Experts of a small language model: 9 layers.
Below are experts of layer 4 (counted from 0) of a mixture-of-experts language model. Rows are named router (the router's row for the expert), gate (a neuron's input weights, with its number), up (a neuron's input weights, with its number), down (a neuron's output weights, with its number) and show model dimensions 0-159. Each number is 128 + 32 x the weight over its row's rms, rounded and kept within 0 to 255. Numbers have three digits each.
After each expert's rows: "comes before" lists some tokens at least twice as common just after its tokens as in all text; "raises" lists some tokens whose logits its average output raises strongly, later layers aside. This comes from a sample of Wikipedia text that the model never trained on. Tokens count by the router's weight.

# expert 36
router:132114128175132098180093159125156144157167097136088090133086127104126117082052123085137058093163158165103107151094054074094139123104113117115098120140145133087112070106127145072173147130050190181128099121144173127135060153156087135145116064110066189144116114145164148115150100132105151078188138150154137181155080151142129143166098105108098173110182128174104169156107112117090128098120168171123147167114116120089112132134188157144152108138141114164166134088061109163128163142153142
gate5:130108146173112163104105162122137122140120111184111084092102096174113068054132130174147094120169131152145153052095155096116121103155111153128129122151119123150132085161144106103126051113132133211140183177084151093129142072123122058143133160128128100164147114090129125120201057147151111187087101111153187116084130140129177142126086171137070093119121146111084081170086141104089106145167136057129097154174102148110162060137112140097134090132137110170169156127120130142116144177075116
up5:140193121148145112175110113166100083134062101153120090089122129144120111132091153144160095183227171142164087059123084202041178113130130116160094160164091102109130136170122143137116088144164111186105135151134149168068164164161108113107125162160117156173112099102098147129116141155099115125119134174146183096163085161199170141143061108095158095160112156135084140136089135164105139131164149148121109199139085189123131097109087100175128123100119129111106088120152127107117092149127118
down5:117165077140118123161116099118134045081138115087151120106127128149148147125115072131141148152111115155173139145160102128135144175111165132119117092122180101105165134152040177159165171143134097101132102111145139135077153138134111129025131147166133137162167180141113166154108096098139177091126132161146214129145140117130083108066182179137129144110160205135128161106116121099124049122090125152095141113169084135162114191134121113190115116182116110158083128135177089105115088210142111
comes before: "0", "1", "2", "3", "4", "6"
raises: "1", "2", "36", "16", "0", "3"

# expert 35
router:154103127141093135112084121185147109146133070147103107130107112096124135062109144084082108090143151167118126166115090113091158123102088086126131093180088148079137118113116120161206140154125162140187065098096114120088062089116074156078100102136109169150083095164131113132118130077088115154145087123155105180152094129117091185139094090137100082124128097127128114149108083127106186127157103146200101182106114123135107072124171206087162138103121083113105079095059107171108146105150177
gate5:168138068133201112153136081123170118118109147138076155121068161115087127115115117143129130164150114170121155158168140127129143151101015116134136041111119100115132126152129145163198155117085113120155146126112157163124104107064136135139094118139122144085174107205172169133126203108130158110191104138164096146109120192193139135077089147136137124102152160127113119099111204139108114126060105122129200152169118097130142158109150107150066117146096108146106148160110077100115132155068111
up5:170045103103201132068186120150059149080153121157105143124142113144122140076155110058130161141124123108172117089098134154165149209165109096107118092152154150197109139101092172101139149117121103101141079044142129164110045103056125161116113118157160093187118094104162126187128167081111148155136088138104134169140106117128082119129122111154168115096117177098134139092108144090150137107079087159145119191137112149142084134081114124141124136108207130135137122129147088131135133085130142
down5:133105096084155143117145139188093129083123121090091165106134067121159072121169115104130155135102112111135116164087139105159141189129157106156158106121145094120125053171129134143144114036164172179157139109133103124039152071150112137113161191136127094105112097178130118149099114089052145125131118165151188117153079118190140124134104139113122131072148148130099171149123155166113100128098072131187137031090105140058117167098109143098147147126134106121131109107078144116084149180157096
comes before: " | ", ".", "–", " |", ", ", ","
raises: "\n\n", "th", "–", ".", "ly ", ":"

# expert 12
router:130116060127115077120105156155149109156148120140123107159065132119113110099094156128131106123181164145110138150113085089092121133133111100114059107151095161036121126084126181096170169131098141143200127179118155135136107131166089138128125115118070148166123128162127127134127089114097130155164104100139087133133066156122110125138077085182097115121169064145113154161089089152116108162160097162169114169092129103105108127146180200103139145096181107182182133075038057146137168105130182
gate1:134106150129154141113192151139070111154163125142105138119148100109145172088108106148103102148114173058136196186154124146135124163137121151074126099220153076097125133158139124133145142092093164097068154164110114083129103164113114166102123179093123092120132143120168077146085121099118105189143117127075156160112086114166123167090166143122121153097103100107138123077147027201067111079175104138134195141171156153141131151157145189090109185147094104148160116096128129121145090169109122
up1:158138129160116120127090108126191141130110129164121097173157122119160064108144149132093126089042139101087134048154049198143152127071141117106179149099148168161155154111133159118088170144072089157114122112154135151138144113184154135136102113119193144123105144092170156132097101130125139157089078129124113074172171153130128069140124082152122114081092106098081096135116185124090147210193123111071099111076144121165164134162131109218101147129096156131078143109126143124110154147133107
down1:147136155156135130084136157133143132104112123152150117175134053110096130106175122116119095173061111117078126104186090156167160172134160146035212164108141106093119085104094152148102163159100098171062192166120139153107162104164125100101106185117135110148093197147134143095091130118124099123059114157093078120157115137168092034078115119086145109134118100057143175082141110139106123119140133105170122104108126139203119138157148091169139179118129140117154157136145147113127099161140156
comes before: "\n\n", " The", "| ", "|", " He", "-"
raises: "\n\n", "\n", " |", " The", " He was", " He also"

# expert 14
router:134122143166122102128113145119172113131158128152112085117072090137143094119100122125126114070142164182114126148115090129120159095084103107127084117157071189084151110134112169146138130141080167141164076132090057147152072115177139151150100093113066155178120072142131143140081168104122111129147058051141063200167104153096108187133104100133103103121098147105122148167081095141129136148125113160150129198105119107145123110184193167120172105070154119152196111111082092153100162134154176
gate6:129195108159132074108123144116101081084155118157129119134070146145185129123119109172167021115121137166054150176085125123087127102078192123112153133112100124158094110152081121107124125122149120151118122097107112109143127118121139131094187123191128183169139098132077118121140115186168092168148095122103160118163100165123130179136163164198115113166124115114187125136068143110126131083071168132120104130128117134080216125160164115088158113158141109109122232084102142099103130094132124
up6:118119113096157158107099088172157109072149125127134121148077136101183144126148135124152130181201154114178141119112080111138101092198155111137128076165116091138117144151113144110126150139106139093137104105163123139148168184121147142111139148163094123061133113189187093143111125161052116080114063095129132108123198138165157153076140108119104143157158119096074087100094155144142164087077160119113137068095040179162106189185093163075096133103149127103169133148177091136125105141089149
down6:112179103169112119105121090147101164137187148151098149119155172151104111141131096078130149060098118185071123115175174141107193132081168117090099131158129156146106124151149148135111113125132088157135193077185123115183109192102192138106111109116108131094126107149156154128131102150138067123158132122104117112159131117119129195148147159197117182116162144167081118099103078161103140130113199061110143104194076068093126105151105144160095153146163088146020134138141147136126135131128098
comes before: "| ", "-", "|", "- ", "=", "2"
raises: "-", "|", "- F", "- M", "- A", "- T"

# expert 17
router:179121134190093142140125159165153165131155084148101090163111112116124085066091094122121076115163151153094095143078127113125146088167089081105113084156094212128089070138092127152166138105093193138156143114126143139116109144130057146107130116143120164124100090162144112157179149092126112070131121149135165169157082174082067186188132106145097129110158128180086156123104089122070163155158146178119072178109119079107104120109144125139135159130109099095135096109087067165048145122122141
gate6:135212123132147075023154145142199108117134169165151170136142141134192087075111123148123141116113151147148101152079107118128092111123189105101132112116149144145164042189131150117156120132092133105018141105117105103122127139128152143122139149078169160151143123088135153130145173157191117126140129094161154171152108153165155141181114175113081155152120202137095122106093063124158133126132139082172115120086158187088145159088113124110164160137109175119095087131110165160141162108137148
up6:119121148147091168201039117102143128222103160117117128176172110092129117179107059159124109112080128099118149118130089118116120126113161131103126113169159125137131147036126109166149114173126145134097073118098080153142133124093130132102089158180135103070105097121116139129137146068185152164153123117104145082104157130112136082156084124136159079149123058109172129019164138109128126068136114174147187086160111156148150096141115160158158165128141119176104136111149080121122122161168160
down6:141132107104166131116146159096080146094123140123140127126082065144118164148131141167101091134101128157123114115197053096120152097110143101144168103139071100130070170091213130119218065106172200128144135166166137102143105124105147117105119113154135163160097189123099110067205145147145103135152069094117101144118202119076085112131120151183159182116097135141143119122094103165133130117151101128114078152087134121152131093101098121094081126093107093157096183085176120179110123120134172
comes before: "0", "2", "1", "3", "6", "4"
raises: "06", "05", "04", "1", "09", "17"

# expert 19
router:118091123142145096192081132161139120211133090168088128115123166115123176121110125131127052092157149186113033178093095068113139122160063117111114106162158138120117071133115134124163131163086162169132086160085128089121106140106114138135110111132110167138082102154170148211140120108104151085158119111178107130151088139109150144157075138148101049092219159193118144147127110102063165121133147145155115167163118088101119120154188132142151130147119091088122105110102113164165155118142144
gate1:129139081145110139101130125111167128122070100118153145154122118115149145117148187043143114119110161107138089127109144154140095169165131125121117121128119093159149137136080205115168142144084127090116141183079102210146070111124127174122176093152100172208138154113048103100196137133126167125168094165081139125175107133109116102147113123137097070114185110127148157090170100182140091110143215086115164125157061111119140157136089089127120149132107179130168150042120171131101130138123114
up1:087210099144133113083139122129169119171153077149161174100090122097079104112094161094122173096078140149145163143103153147079166126133085113131101139101116130134150111119122150085093140104099120077102135086165121139128075143136144130153125166133159106148173094108123200119092116153097111141145112085113082043147123132072140094108096105116137154107107107115168155128220118104101152182181102165132169134136077122045094112195127156131175102122114186136129160191136130092165110146145044
down1:099136076089130105147149088169109129133128130109176074123113144146108194179084158134132110104139118166140137170115079176103092135096124082099141122144197113180129163150103164171070157117144123111103154147116118114111074130176123177124168103125140123128162195120104132087164127127091157110156115062063122116162057144135117111127132081135121079176132153208168082135169115104057092196154126108082112144073128094158065120165175099104161119142103088142184120142146105122074163143122103
comes before: "2", "1", "3", "4", "6", "5"
raises: "1", "2", "100", "3", "4", "5"

# expert 4
router:135120055136109071164103149177159080134147114192105131149107124126120153114122113115136115118178193177109076162089099115104147118102065099127078104166139183093164110131124171063135123131119119145150115162051101129094097132147134138143140099099096117187100109153142153174150116106090114107153065114149066148140084121069128154127087128145100089126179169089104156141096093115078148159146107176158099132111095126054111078149192195143130137109097118132159099086073100173107153089141181
gate6:119163139117109097126099131105135129146127083141137120118141150130120148102174126146137066104171209207110103085117133091153120140100073100131129129081115168153116184170096145123107105135100113109124129109127087139146109128100143105161117131162102195180149135172173143144089117168112124097172109054183086134125077114092141144122143129093074067137157187091183080085083182162206105184168112064112168089118149125081095184134106114104113144192143140099162138104089157080145108159153130
up6:051124135130163134077148141136084199132088093138098163171173101091121156170098166130141211118134047141110092169152128160073164089131095108124121120166198105114108105139144155119132144108063123133114121095119106132092133161162171093137103095109162117126175206147132133075106098131139043143142104161136132114137131153144121170130042114107190137122134082170079122113120126150108127126136139120122107135021157166106184155162116121138136098104129135139098102100047140123111163126128132
down6:182059130104189135181159123101129113145102101095100075130093107075148140152162154119107087134147152128097147073172173154100097150119171118135159169087121213133156179165136215191119118152125119148093125158133108142136086149156139146129130134140127142167072055111210114161192188132108121083098127118154183196117164111099118140161153130157117136114097150129145112118093156098125100113130157085131109099160057166177113115175133084160150108100146150138146085113126154098176085140158122
comes before: "\n", "\n\n", "The", "===", "==", "In"
raises: "\n\n", "\n", "===", "==", ":"

# expert 37
router:136114113129091126107098116160133116195121085146071125117108123089133158099112144117094093101166127171117099168143107089122119101112045096113117112193114169083150122121105140137160171196121121147131080128089082089111078068144100163121108113096122152164053096162145191158088115102076130146126091108182109190133079136095158151124098113156110060120146098130116111154106059118054146147166108149190134167150111091165116083149158191090168136132122097117117061094093105176139138109147146
gate5:122160122125163062115141088127123150127125131153162141131171139114109129124104172129088191164156187113189115114128164103110135138095145143120142073151155188132164161086082084113165128092141075157098102107121125113137102163113114097137118139165043085135100118075129179117106163051180132178148146070104156145137135084162118153174087146134127139158138059120161132066158141102108111156162162133072109097143072152109078146086146142170154173101111149138134147161031140149163157115165196
up5:136121147136122111096090158138117103124120134140100155159099166147091124118177124169081160121156197106109092092144143117160144142125139130153142121089169142113099121152151107182180166164172115138121124134146162162150139155122152121153125173158129159090152125067128111183133146129083092118187111142161132159157112116130152151077101097189135123123101132097089176040165151096097123145160128144123102082150102115168114216068087202173113153150029137211098140159107075111087173170122182
down5:180138146130110113134116146132115175108132176110144103157137159168114045151191094086075152102118086088123162114162135137132083128165127136182177133147100063159140072144165186113067114173139158105135161130182185115110123123159050081188128129151133143154157136086114126101135131072125159121147128129134159124153045145154150132095090101182084163112119117156128178159124116110162172160112103114150187132107153076133161133072120133136130085070170147129148105137141161125141171093191059
comes before: " | ", ".", ", ", "–", "019", "012"
raises: "-", " (", ",", ".", ":"